Weights of a small mixture-of-experts language model, trained from scratch on English Wikipedia.
Size: 8 layers, vocabulary 16432, 32.8M parameters.
Experts: 48 squared ReLU neurons an expert, a softmax router.
Training: a variant of Adam for the experts, 515M tokens, 5491 steps.
Below are experts of layer 2 (counted from 0) of a mixture-of-experts language model. Rows are named router (the router's row for the expert), up (a neuron's input weights, with its number), down (a neuron's output weights, with its number) and show model dimensions 0-191. Each number is 500 + 25 x the weight over its row's rms, rounded and kept within 0 to 999. Numbers have three digits each.
After each expert's rows: "comes after" lists some tokens at least twice as common just before its tokens as in all text; "comes before" lists some tokens at least twice as common just after its tokens as in all text. This comes from a sample of Wikipedia text that the model never trained on. Tokens count by the router's weight.

# expert 12
router:494531502528489462459506441516461516530465520489540494503492484483495492551495559486452459509476505498530488513537516530500559520488542496505541507546480554523505475499458522479505511481499489488480544478484516486512525511514493493487495487500498483522512463483500505496507498535501507461514513468484526515482547497504550516492535473502528458476509507520549475539513464526513498474545480441520508482519499510515503505530573485491493476494500516490517521532506492517531512519525512507500522467491476508468500549537524505452464493482504509503547536515561483484487506503469515491
up0:466467511506514493487474500526506549486488501490509516448509496496505511506474511477514549507487505455487520505538502526515499513535499492523491496501479514528470516487457509504524519516427464482493509478464527429487497519507472517522490460453509513521518511462478497512503479502477527479483496479503513534526536497500492562470509455514494533471479505519519504522500527491502497528530461521483523503529481503488484474522519504541456504475577518523507498505503529505510499558515502484533505472467452556457477548492557492475520542447511475472538494495501482476509504507506496469
down0:509538545531494488495476504487510513493461471523477480512497562486469492515467465444475505536503480468493527509498552507503511468505487530442538482498475498481502498495484504551480467489498475505525530497543553528489497489532510539485519509482477487498487468493499528500465463516524479551480487547484437454514542514505504456531489501500510491489520479480532495469479508507458478504481468451464531492485506512516492509493545593477510487486488515490486474476508483478544511507496531477487515469480522514519513549528488540495509495490474504493503506465519494510500543484500519495
comes after: " |", " ", ")", " 0", " in", " —;"
comes before: "|", "\n", "-", " ", " —;", " The"

# expert 24
router:496539464496524494478499494483507513512487547473514517521504495473462522540484522535480519550501527464513452515538505533489527508489498498522530535507472495513520465510483573484505505518458469485457527490415484482531544508500454459507507493459526497514548467460490547479495464526468518493505533468519538506509524499477503514486523501489529465462523507529529476501492480484491470497508464472529501489517460501506479515489519462516449477464529524495500509521482518489523528518464497476508510455483492508478479539524518463465511501480526509469509516514533502468506502475482517483
up0:545504576531492481491525513497525486499508500484492493511514500529492496494508477456516505464476480510497498504556533483472474520467508480504485529521511489464516534482515478458485538490480497468515517469495510487517519469499478491461469476475505481487473498508472477497487459508494509528550522525500491502472542485502501492541495478469443533477512528510485500468508494439521514523499518440523547470511494522475515508497505464513475503460539520543484551535479531485538510500557481477470459534488506514525541510448538485487496536511448492484492489475488533514494497496464493544
down0:523529558540525527510480514542543424468508490471535514497552525499493514460507494480558480519536496501474483510474515487496480515486492551505508511501497513474509507474528491453513456510478511467536525498509528500525521490437455473498507500504535456496519522489528507500507520499471511512514491510495444466513493512502489508486458488487494482472509470529516529512512458485497513526497480493488523467496484466439474500501507511525534540480500450517509513472532461500531452506535491478492510504510464480478509494494511491572492496538490510490493472493497539448473492482474515533
comes after: " was", " to", " and", " is", " were", " be"
comes before: " to", " by", " in", " the", " for", " of"

# expert 13
router:517493510504483466452499449507495528506452495510509487510499479458509464535485526486449460522488488481509512528544505499475521540503506489543516538528485555518514464488462555463528482520473467490445513510475535471515522535517486499506512481454495531525553488483498517475503457500474515474510506461521536501488507488464502535499518500512514511478479517502526463514504476488545498464517479480505537486529473540496506510495562487545503472525498495502526526557509503519512493542470511444520511479500478495478503538515501496467478492476518550493527506527550513493480487486500517511
up0:513470494529513493539513540493502521471508545490490520507464497523489519473539515519475507504491484461527507535513488486520502504525501429524531533483521468469468484528490500450567489530534486481517505492519530468505489517485519519467512494532482470491508473500515497494521501502498470508497495450519507511546513515457499510468480502539466509509517535528475521520487502470509547493481465519544497494467461531474448475531478503509473517485534475473474483552485479452489497493479507549532580521517448505489480508525500492499495515506521485476502517473445528513536482514506527486
down0:493493539552532523519504556536468479444503530542502498555504476522503518515471536520471531479486519468462525476518482448535496497498522502530524480468528477486473442520504525498493494515547556517508488494500483514509506544501517481490520500501485471478527502511542491492519499461472481487513497494501507524495487462464492496524504570490549539481507519522480483520481481485474524486532458494493516472467511507470453486558523499547451540532468498480527525513525465541510499512514519512487475490496498500495499507476505531525471486545506538467491516483485518506514501520497476509
comes after: "\n", ".", " |", ")", "==", "==="
comes before: "-", "|", "\n", " -", "==", "==="

# expert 39
router:497511457499460459480501468510508512536476494468535498465519478456498504532481529458446482507501494504515492539501506505498539520515477468530522499540486536500555479486467505511501513491500482496500551489462505507556529525540492462469483499483525488529508494485504505487483489500482534459500521474533495509486526503479519557491509486520520463489519499536521448532552491484516511475537484502501522506530466497489488524491569464513499459466517524505519493552508527515531503537469477496526515486506469510499516548518515503444480490475512497460500501484568456483536499493503496472
up0:502491474509515537523517533512501498513470502447455474491502449514492491500509492506463522496525480519484471558490480543460528539536508509488486507490458500531487508520479526493505516505509506489515484501462516506516495496493486462464491444462507474478486513509462479511495531515547528450519471510484498567555508474479490484482464466487489525508477506463473482537489508482488519506464521498493474472496517482552489488468511459526485511475487538551506527480499533534563526510506470497578521479484501492472486485512490497498458500521486514551496533479493478493512458516525474520
down0:499507496508469496498516526476469507495453507494473546506551513498506511535509475519512485502491570521511497494520490504503506482563519475500476492465492473524497483487545503521488574482522549476504502475467532515506499519534494474485507511502485523505537499462532477535515505483492494483503516480476501438468473563525517508451467518501493528468550504500505479524495525464483567493528492522501448523529473485500519495519501520525504481494496471478525493495523473493513470473527500549491541500481455454521468473471554491481489485504442537524497508515492519500488506501511533517
comes after: "\n", ".", " However", "==", " ==", " year"
comes before: "|", "\n", "==", "The", " he", "==="

# expert 11
router:495484475495462471476502449539490531497509485478510488471507505449507473547511539492466476524464532454494493545515503488449538517520500482540514502499476558533500491508494506488515498486500512518479520485476529504507535527542464455512477464480501526541542478479480509474502519487498525457508510466505529499521545505485530539498515496491482478492524502530492455546523536485491498494508492483507516475500485499501522506514535459527468496480527522491525497521513528495509488499504522468505468501493428498511495563545503513455481520477544537475516534507559450481525477470498500502
up0:511505503503513477511512504509495491452496516465486502454475505511478493502455477453520481505542537459508535580513510486475476494532567499533494494515490490526496465520509554491543502509457515490475470509507511490511524546544443483459498459531494456477503520482498510507503523492514491481494495460501504486525515495530528513467505519496467493500547517498489485482512489511456489504492514496479512497483512537465520503486476462567476498535509495526510518508512489508490510498491495485479504531541499518518510575509435531490565504476524475469503526506510525460550493500511489502
down0:475478483473448500506495490532514517445531452490443495514513518479533525446500520451527524507492439479460563521509502491504472519502477523477507463545492501470524534488529516519522494518511455512495465509492468522478479480457513456499445470507521520479484510510513511531491506513480497561491513502497495533494519487526495485470506466509464512505525488456513474509498514537526533508525510468494533468522494495496533523477503481514501550505483457493515487477528501496498483444516501536506556494509497536514480515468458508522459494486497497511473502499522474541542500514526536500
comes after: " |", ".", "\n", " (", " 0", " ="
comes before: " |", "\n", " 0", "|", "==", "The"

# expert 40
router:505495465522483479464490488520491531549485502503503501508473496518458490517502541491479459546471524486539480510575479498486528544509497500492544517514457513511504473475453483488517476494494498518468515504471485462515531541511471482512476451482509493555535490468513505504538481493506495490481506485527526499532544500506510562470520491509490515487522501515511468511521493504521495489508486492487522497485444524503538519506568469515491468501513525516530526574459485494516483494474493465515502517462453487479495505554503490435482496495508534458483507502564515511511496508494487494
up0:476508518523485525483522526490473506510481489459486492465522488500540478506507512507530539511499488513500526477483502486477552527459475506534529528543489496560498512502510528531500479530480511519516493452523496496491482492485508450509489528500522539464528508479506482495504516501477495526484520505524495534498485489478527505602475489495501516495482492521466494494460487486552487548498513493485508513502506496538482519496562457538529507503501485503498468444524492505517498460575522497452511506499489519472510557549489471485482502504508476460461553488488492506501486451456502495
down0:487502521500522518492523497491505481490511465527593534504573510481482485574537504526486492541491473527541500510479494479517485509519512528491516509506494505470565517505494505492479500514522477479504527455507459499532457456495509454520488511523470502539498531480473495499524527463464483500532478561491503495508510483488506544502490483482427503537475488498501537455513502515548493485525449494471480510510470475476549506502529520506471468496470475533498477503490523466520499507472516524488514475524512476528492510485485525490509524502483491478504467494536512525486466492469492515
comes after: "\n", ")", "2", "1", "0", "3"
comes before: "\n", " |", " ", "|", " =", " is"

# expert 31
router:489494464488486485473513475503482540517491506477492520474522494444476499517512538463466467529508540468517469509554534529508531529537521517498522484505449550503526506498472534483470515515488506502498528512451515481509542519508497502458486465492504479527554482488499498461513513523465508464458495487537509504491499476504505531473506491503540446470538502530535488501532517499507489452525478473504510481508493511489494524492577510515507478473533521509490496526493518521542512527503514485498497460493484521442461507523522466474499521472479536510517496521553478449525501533463518480
up0:540490534470477464498525529478526495523457476501502456526464531503497483505483496496514485462519445510482528518492496471512506486485493484501501497495506480490477488524514531502577509471497494470456484518502546484485472501487491540532498513480492530513485501476525503509501400483489499500538509446488533484489498568451504473546528510479502552538494492471525463546452497506547501493478516481481520492524482549497509505524540478540503530508490480454518541499524517514485455495476509490490499501497499505548528528494474500514507514525511512486513513495513485535491501471526513533
down0:522493559504499521505513483527521510478510460485500473518506540519467477459501491534498518494527530497481557470500513480493475502484496536532522483481504499474516535510511490515547465479536513550456478517532526481504462509495444518507500510487515502488500504504504522518481455468524506499542499493503496453464484524548480499562502482505485521522475488530529480508486508510494506540498500492486539466527492516480491530490537483476530496540488465527508503489515494566495460488433483457523569476475505463546517511504478539544520492516502499473526499464506513516497536473524498530
comes after: "\n", "-", ")", " is", "==", " Location"
comes before: "-", ":", "=", " •", "==", " name"

# expert 38
router:487521474497523480492517494530484557517473526514501490513497463502473517524502500471508510524495509471515494522508480539458554519486537511538516498566488510524543476468467513503489517501500481493497545495466532440507503508515482474492489492483502465533512467500497558504497449497468518475492504463542517529515496466512544542481497434526476488473496509512499477514546481499528456487525464498494533456527484525535511519493504496499476501521513541492539499504474515502512520480491529515521512477484493501466486534530550486458499513483520490484512542548540554464510485494459515466
up0:486525504519450487510506494499549538531504497494529492457490510503501465467498492507519495517525483477460483548508472521502453533515517470518495478450526482490509507501504476488529496512497531483476482514521492529549503511468484473444508494516495524470526479479561485528485508531471511521509460526494523547481494473464505499552512492484563523477552503480501509471473493437495482496516490469487464466471437517527524500502495483490472495502534482524465536494581502549490522486485493496525489504487527505509497480512509518507493483471478464501517507521519464517469483504549537483
down0:468474531496467534481532527510515477500524474494506512498486539511507467492491486503519515523509479509490517536471453536494503501439489533508501503479508517488471546510490489506485456502519515446476507523506529522505556483456517471470486541537508478445514490523516562488529511568470492494489533517493503515512525485484496538502528492492498494496487495480544539501479523472519502539460503468501497509502468477506462469488496532504472567468510544493460471498532472520462479508509520518512553473488488540529483495513445488479519540497497468485485520503475498496470487499553477491
comes after: " the", " a", " The", "'s", "The", " his"
comes before: ",", ".", " of", " and", " in", " was"

# expert 45
router:471543499469502507470548482516488516511486515494525487528508499464494501541496537463459505533487538497508472494566523539475541501484510459545539484516463561492538465520502534479500507487492477495446515465478509512509509526546500470495502529480519486567536477490497506490485494519431495488474494487524522488484555500465524521504499478523519471472525515495551489499517498469487479517529452476519486506514464498513488542491546513510457495509484508506520498527495513480546507516493532490533495483499498505496477545559494499457480518482526512514528499515546490503521497487507509479
up0:492488497477510500503520521470494528482479502538493472515499495514503527496506537481460479511526541525516522502473488476500472497501517544493513469481515510528463498504544481475504524501484486462501480528475528466488489542486505475518530512485489477528491458521506493496561506515506502436510524484457492496476503526524436493511537502492523533503538478488510508511488500463490531444519519505490489503482509508471509515509506526490456503479507532524556474541509514557494448448470510510505487496475495563506485521551505490495533515494514494507470530572458471507519522531517557445
down0:467472476504472534536493472528479492502499536467511512480515483491514548467480492472556551479500513480522534479509505522534518492507483550469461528523469521456504507459536483474563532484523480489526528492501513466504516531506522527514469486496512499527500508483559475480491511505455506483529527523524519446510491533526543504506476495477498505487475478540499492502486469511537508497461517518519483496489498448477514520489502495496480481495560512448481518503508516476487514469488512520515545496488522526415455510471540506491505516479509495495449463471510507493489520483510515523
comes after: " |", " was", " 0", " to", " were", " 1"
comes before: " |", " a", "%", "|", "0", " to"

# expert 59
router:489494510501493482490488515498510528507488502467523504514511493470474523522486534501473484524480518481502482518556534509479526522493516510525507517550510520498534494454472539484516523478490485499457538492466499495550518544527478504480474513497552456543509484473509539502517472496502476481505547467555521516509516470468521529483541477504504488457499502532509495497552483500514513483521483457504522477517486535513513491532545464537501443502547519487494519539473539542526534510444505480514525507481477532500460530489496483427484519466506506464513488505536534485494493461503514484
up0:504464522508486526518530484510477498499509479491542500474526473493481464496538447498498488508502474505506505491514507470499523539507523517493537506474499499508499459499513486530553492512522451479526464483505515493495541519498472491518536463484518466498545437489495523507490480485510532507502518498531469484518479470590514505456510498519485514528489507504456495533529495526500513488497526509563475504494484507502468490485511540473486495501446489459517518531514489531482501498484436469485548526469444528484476498476486501476504484476550566456468484512500532504515514504489546496
down0:527469539489508481486496506465440487474464480497496479485496481525488483492469518499528519505491481508504529504508503509505489501502492479525494511503467498520510511523486464493471471549515510456508504516505529536487508492485458509522513488513526508495480508569517506543536505475501471536479507509490504503494510467501490517497578482464513506507508534491508545496482473480478502467472533520476493479490506510530488475504476516520544556529441509468473502473503485491556547537495514548497538508506440523521499465502546525532469455475515523512524525547443512453495501507540497459
comes after: "\n", " his", "==", "'s", " career", " her"
comes before: "\n", "==", " of", " in", ".", " He"